From a checkpoint of a small mixture-of-experts model trained on Wikipedia: 9 layers.
Below are experts of layer 3 (counted from 0) of a mixture-of-experts language model. Rows are named router (the router's row for the expert) and show model dimensions 0-255. Each number is 128 + 32 x the weight over its row's rms, rounded and kept within 0 to 255.
After each expert's rows: "gets" lists some tokens that make up at least twice as much of what it gets as of all text. This comes from a sample of Wikipedia text that the model never trained on. Tokens count by the router's weight.

# expert 39
router [118  69 137 157 128  99 127 171 119 145 144 119  61 134 126 129 164 167 116 140 150 124  85 149 143 139  96 109 102 123  84 109 105 105  88 105 129  79 114 119 184  89 145  87 144  75 157 155 138 112 100 162 141 123 163 118  82 128 131 129 117 111 106 135 139 135 112 111  89 174  79 117  82 111 106 176 133  56 145 140 141 122 164 174 196 190 190 138  39 130 158 170 151 149 104  64 101  76  40 117 152 103  99 107  93 106 148 115 119 185 127 184 114 131 143 136 168 168 186 112 162 125 126 156 127 105  87  72  90  86 128 118 190  81 125 169 128 153 147 114 120 124 170 167 149 123  90 143 132 108 133 110 168 216 133 142 126 103 130 135 168  84 116 105 129 105 128 142 115 122  71 123 156 132 106 163 116  75 101 235 114 162 183 137 126 146 116 158 144 174  96 183 160 125 119 167 103 174 104 118 106 163 129  90 165  96 104  76 126 127 173 136 123 107 187 139 163 154 128 165 121 154 196 123 141 191 167 162 120 107  98  90 129 129 131 110 162 116 128 124 161 155 163 116 211 106 143 148  85  90 155 145 117  80  90 155]
gets: " of", " 1", " (0)", "ia", " on", " in"

# expert 26
router [126 119  97 102 128 128 144 214 128 141 143  94 123 113  92 186 155 153 112 135 159 168  99 154 129  45 143  93 141 138 154  46 130 154 146 153  63 115 147 109 196 165 101 115 158 148 123 142 105 147 117 150 144 156 146 182 116  99  99 128 141  83 125  95 113  95 145 134 144 151  37 101 117  69 188 151  92 125 167 138  95 145 131 165 157 123 108 130  88 147 106 140 132 112 132  91 121 134  98 141 150 102 123 117  89 112  71  92 158 156 131 109 100 126 140 129 127 150 111  79  89  89 173 167 184 156  74  95 153 101 114 144 104 146  71 125 104  56 149  95 151  96 154 112 108 110  95 123 118 143 149 139 164 202 155 147  69 121  96 137 152 111 111  53 119  95 172  66 196  81  94  91 168 104  85 127 117  81 166 159 117 134  95 181 110 108 136  64 170 210 121 113 129  71 148 143 119 169 111  91 103 151 141  89 109 107 131 102 158 117  99 149 141 132 139 138 188 126 125 122 123 202 124 129 144 128 142 152 134 109 132  83 114 124 128 177 119  88 219 139 180 143 105 106 130 139 186  93 132  95 173 194  91 151 100 129]
gets: " \"", ".\"", ")", " '", "\"", "\"."

# expert 116
router [ 87 146 162 134 149 158 148 157 109 180 103  75 153 161  68 153 116 149  82  83 140 145  88 123 118 150 175  89 116 144 114 104 130 137  71  90  98 139 112 127 154 110 124 119 129  68 108 131 118 125  98 223 193 153 126 115 100 151 109 140 107  88 122  99  92 149  87 134 114 164  84 104 101 103  80 148 109 120 114 141 138 109 136 143 114 123 159 138  81 122 156 172 128 113 113 138 128  86 111 110 210 105  92  84 132 130 110  64 134 215 137  64 153 126 134 170 141 143 162  63 124 110 141 158 119 135  95  71 116  56 189 163 150 103 107 140 130  59 146 127 108 138 146 135 150 109  79 141 117 151 109 125 162 180 126 167 165 119  69 109 168 160 144 106 137 149 145 125 126 149 120 126 172 119  67 207 107 145 100 197 126 191 203 122 111 130 160 125 168 147 105 126 157 104 121 156  72 121  93 164 164 144  99 114 156 131  92 164 134 140 101 109 129 114 104 104 167 129 194 141 111 162 105 136 116 175 191 158 173  90 125  73 144 130 111 147  42 137 196 116 138 122 152  83 151  73 107 179  99 126 129 163  81  83 152 111]
gets: " of", " which", " /", " in", " than", " over"

# expert 111
router [177 143 130 108 152 138 136 148 146 167 133  81 169  96 149 143 160 137 109 140 149 202 101 156 163 108 121 105  79 161  80 128 101 131 136 133  74  89 106 138 115 170 114 124 123  97 141 140 116  86 114 141  95 190  82  87 128 122 109 129 154  53 158 133 118 149  92 145 117 109  68  84 135  77  81 186 124 124 154 116 128 195  99 163 138 197 133 126  82 156 146 137 111 104  77 100 119 171 140 139 125  79 133 132  74  77 107 110 123 181  70 127  78 115 146 139 126 159 124 152 101 130 140 146 155 135  95 152 145  12 121 114 133 117  81 157 124 151 121 151 194 146 164 201 141 169 151 134 116 146 117 152 121 198 153 105 115 123 156 132 192 106 113 109  94 103 152 135 117 124  86 108  98 146 122 166 144 103 115 119  99 158 217 120 130 153 167  98 192 202 109  95 146  68 173 114  93  90 100  64  94 169 174  48 136 135 119 113 170  63  89 114 109 159 110 157 130 143 132 121 136 149 149  67  90 170 152 186 172  75 140  81 149 106 121 165 149 115 105 139 167 119 134 122 108 146 136 109 147 134 170 120  91 101 126 106]
gets: " |", " (", ":", "·", ";", " of"

# expert 43
router [107 128 150 115 182 119 175 193 126 146 118  78 152 119 128 135 119 152 115 129 142 141  95 156 152 126 152  69  83 106  95 122 100 127 109   0  63  85 171 157  81 127 142 106 148 143 108 117 123 121 121 196 156 142 153 130 138 204 101 154  85  95 143 147 128 148 154 135 124 125 114 121 109 121 107 155 127 100 141 110 128 151 151 185 119 186 149 113 104 136 147 191  89 127  87 124  95  96 134 118 144 100 101 103 121 102 108  81 157 191 119 110 133 132 135 132 142 180 100 115 144  97 155 157 131 179 136 116 110  68 125 141 169 118 116 139  75  63 163  89 154 155 162 174 143 138 110 148 143  68 124 121 173 153 119 147 152 102 110 130 131 171  85  77 124  99 202 142 165 160 126  91 141 125 132 139 120 217 113 198 168 169 194 142 164 130 129 117 139 163  72 109 158  50 128 130 100 132  97  78 165 205 119 145 111  99 123  81 134 122 136 124 163 127 155 157  90 160 157 163 151 174 191 108 130 120 132 164 137 113 112  85 180 121 104 104  71 124 169  92 155  63 155 100 132 178 114 153 148 136 131 184 138 137 128 120]
gets: " of", " by", " Of", " del", "of", "ech"

# expert 20
router [120  90 117 142 187 136 143 225 130 139 119  67 156 104 208 155 117 186 156  95 122 146 129 193 128  84 110 112 151 100 123  86  67 125  80 127 101  71 146 143 103 116 109 156 120 178 145 160 101 161 105 118 130 175 122 112  84  92 103 151  88  63 135 100 111 167 147 118 119 151 150 103 187 102 115 194 137 127 141 162 108 204 111 114 162 157 136 124  96 139 155 121 159 120 107 107 132 140  72  74 165  96 151 109  83  72 150 110 173 134 147 122  97 114 178 121 147 193 131 123  87 149 140 195 123 177 111  96 102  81  73 108 146 129 128 152 136 140 144 142 171 121 126 173 162 161 109 177 149  98 107 168 136 188 167 141 117  76 129 154 161  91 129  90 132  83 153  84 149 124 114 103  95 156 132 168 179 104 137  82 153 163 155 117 116 128 150 102 126 146 142 110 149 132 173 175 114 146  85  96 128 131 121 110 203 155 135  87 125 111  74 137 156  94 134 127  89 123  89  90 132 182 125 119 148 161 150 100 140 120 129 100 131 133  93 152  91 145 156 128 181 202 164 134 139  81 182 166 128  90 194 129  77 218  96 116]
gets: " |", "\n", ").", "\".", ".\"", "),"

# expert 117
router [100 126 157 137 167 156 183 133 100 211 109  55 201  63 175 155 145 141 153 131 208 240 105 151 136 178 109 105  94 102  90 107 130 174 108 195 102  76 130 146 157 134  76 165 160 120 121 138 138 155 130 144 160 127 121 118  97  71 132 119 146  85 145 158  86 157 112  97 162 102  87 103  80  71 132 165 117 132  94 113  91 168 119 110 163 218 154 135 164 155 125 156 129  81 101 131 141 121  86 101 162  92 119  91 129 156 149  64 182 174  85  98 120 159 200 139 136 173 135 103  80 109 141 135 133 136 106 131 111  38 144 139 131  97 133 123 140 106 187 111 164 145 149 153 115 122  90 145 128  83  79 123 136 172 117 145 144 117 165 103 143 143 156 102 137 112 119 117 125 137  76  99 131 132  83 174 142 122 116 146 182 205 133 104 121 144 162 191 106 168 119 142 145  91 170 161 117 126  67 121 113 162  97 107 168 165  94 104 143 134  89 122 131 140 131 141 139 163 113 127 115 154  89 140 136 148  97 148 192 138 151 146 151 121 121 145  69 148 123 133 169 206 179 105 136 160 153 142 107 144 118 152 127 151  96 109]
gets: ":", " |", " on", " 2", " 1", " January"

# expert 110
router [118 112 156 152 126 115 158 133 100 116 151 130 105 170 140 176 106  83  82  66 143 124  73 145 149 114 108  90 110 187  66  88 154 159  90 166  83 160 159 145 154  91 118 135 162 147  57 172 165 103 147 187 139 148 117 132 109 115  88 159  78 105 118 129 106 120 132 119  82 138 108  92 141  93  75 159 138 106 144 153 145 124 108 156 117 127 127 128  77 168 183 169 112 116 140 124 150 115  72  54 141 107 117 111  79  99  97 103  94 178 108  93  70 130 139 127 135 132 157 160  69  88 142 175 157 143  79  69 130 125 105 134 157  99 104 142  99 147 141 111 183 132 146 148 111 167 140 145 168  84 176 157 155 177 140 112 158  95  98 130 171 174  91  85 176 128 156  82 196 115  87  34 162 116  67 179 128 128 173 187 125 161 140 117 127 146  93 109 138 215  96 153 117 129 163 101  86 163 154 132 147 177 165 156 168  90 131  98 122 203  78 146 211 146 100 124 122 158 133 130 162 124  92 117 137 134 136 114 192 155 179  87 132 179 130 147  98 135 168 128 132 156 123 108 131  78 113 134 115  90 167 127 112 150 137 140]
gets: ":", "):", " \"", "----", "==", " The"

# expert 120
router [108 106 117 138 102 169 121 181 176 152 132 114 133 108 151 108 139 111 137  83 156 136  96 151 154 119 125  99  92 117  77  81  80 122 101  79  87 135 150 139 124 123 122  79 192 112 123 170 121 128 102 178 121 162 121 108 136  71 139 169 106 122 115 129 109 153 141 130 127 132 133  57  94 109 102 209 131  83 113 107 117 125 164 137  72 187 139  99  68 171 133 134 110 114 106 142 122 117 146 111 167  66 104 102  92 144  84  50  85 193 141 133 105 157 135 169 134 146 146 107  94 126 143 147 169 130  40 106 142  85  72  83 128 104 151 138 116  38 160 127 154 167 160 113 128  90  73 170 132 132  91 134 151 229 184 114 194 146  98 160 124  93  67  61 161 132 130 100 146 128 125 106 142 158 118 148 193 117  94 154 133 208 168 153 123 107 106 125 142 110  84 166 171  91 116 136 123 104  40 120 132  52 168 108 145 147  95  99 135 157 112 148 127 106 148  86 126 139 123 142 134 112 113  97 136 172 185 181 140 145 147  85 141  88 112 173  94 115 173 106 144 138 137 114 164  91 188 136  98 111 142 107 130 140 136 130]
gets: " in", " from", " by", " into", " at", " on"

# expert 51
router [172 135 128 127 172 157 122 155 136 172 120 131 138 123 111 115 103 142 149 136 163 158 107 164 185  53 140  88 110 140 110 126 168 166 136 142  54 112 147 101 157 113 124 147 150 139  83 128 117  79 156 159 157 132 146  90 145  53  92 135 159  56 147 104  99 104 148  86 110 135  75 140  63 109 121 175 136 149 156 123 112 122 114 162 123 204 187  57  96 149 165 160 118 169  74 186 124  96 120 146 132  51 121 166 152 122  54 106 153 126 124 130  98 161 200 172 101  80 163 124  74  92 123 130 143 128 103 104 158  44 172  88 198  83 122 133  86 138 160  99 173  90 107 151 120  98  91  83 157 123  60 174 166 163 154 107 139 113  86 121 142 128  94  83 169 129 146  93 162 143  94  99  83 153 127 127 144  96 117 149 139 163 143  91 107 118 140 168 137 190 122 177 145  65 202 161  91 124 129 126  91 175 121 124 144 145 101  88 133 107  70 136 154 129 147 113 150  95 179 129 173 151 128 167 167 172 158 151 163 132 115  83 137  95  99 128 105 139 148 115 149 155 154 129 146 129 138  72 126 129  92 131 130 129 131 178]
gets: " |", " University", " City", "/", "K", ":"

# expert 38
router [151 135 138 110 166 199 139 138 153 147 160 154 115 136 135 125 119 173 127  91 143 177 117 132  79  82 148 143 115 165  95 118 130 132  97 134 115 120 170 101 168 141  87 112 177 110 107 173  88 147 143 142 158 142 115 178 127  86 106 173  93  91 106 142 147 136  82 119  89 116  62 102 133  31 104 162 116  97  73 120  74 138 152 206 169 137 127 144  77 185 164 133 149 176 103 132 157 155 123  85 140 110 105 166 133  58 151 132 167 153  94 154 120 146 165 168  92 133 141 122 135 111 166  98 151 141 115 105 135 113 105 166  93 113  92 119  64  72 100 155 130 101 136 134 167 124 137 127  80  99 140 172 156 194 160 171 124 144 155 105 141 132 124 115 148 113 197 110 150 106 113  78 149 124  93 194 124 105 143 120 150 206 183 101  94 113 130 164 183 234 100 155 116  39 141 137 130 117 109  93 158 160 102  88 128 137 117 122  99  93 140 135 214 131  93 110 145 151  90 105 183 124 119 135 101 168 165 140 197 139 189 116 144  83 125 124 145 123 165 129 165 125 157 118 133 156 142 180  85 164 110 180  95 165 120 115]
gets: ")", "),", " \"", "k", ").", " was"

# expert 112
router [135 123 193 140 163 125 161 202 172 119 146 156 171 127 175 134 143 117  96 158 142 190 138 144 155 140 128  90  93 135  74 133  88 136 130 152 120  35  96 135 133 108 115  90 142 157  81 128 106 132  94 190 158 128 158 121 151  53  99 119 144 129 183 103 134 151 137 146 129 162  56 140 112  50 117 144 155 110  93 180 123 144 157 132 122 147 179 140  66 151 132 153 119 107  73 152 168 116 111 138  83 136 130  97  85 129  98  71 114 186 101  87 182 136 157 155 122 142 141 134 129 155 141 173 167 156 134 164 133  37 128 138 182 123  74 149 143 157 126 111 164 176 148 169 110 113 137 136 143 138 133 117 122 221 149 120 142 106  97 117 143 141 143 119 167 105 124 145 117 125 128 152  79 175 137 145 150 136  92 148 128 163 193 145 139 141 157 152 128 229  90 151 174  85 138  96 113  79  97  77 109 131 114  94 136 186  90  72 118 135  94 128 187 104 105  77 115 121 162 124 125 200  87 122 152 162 144 169 151 118 126  65 141 118 137 205 168 106 122 150 130 131 146 143  95 128 207 149  85 155 159 109 125 143 110 155]
gets: ":", " |", "==", "|", " ==", "-"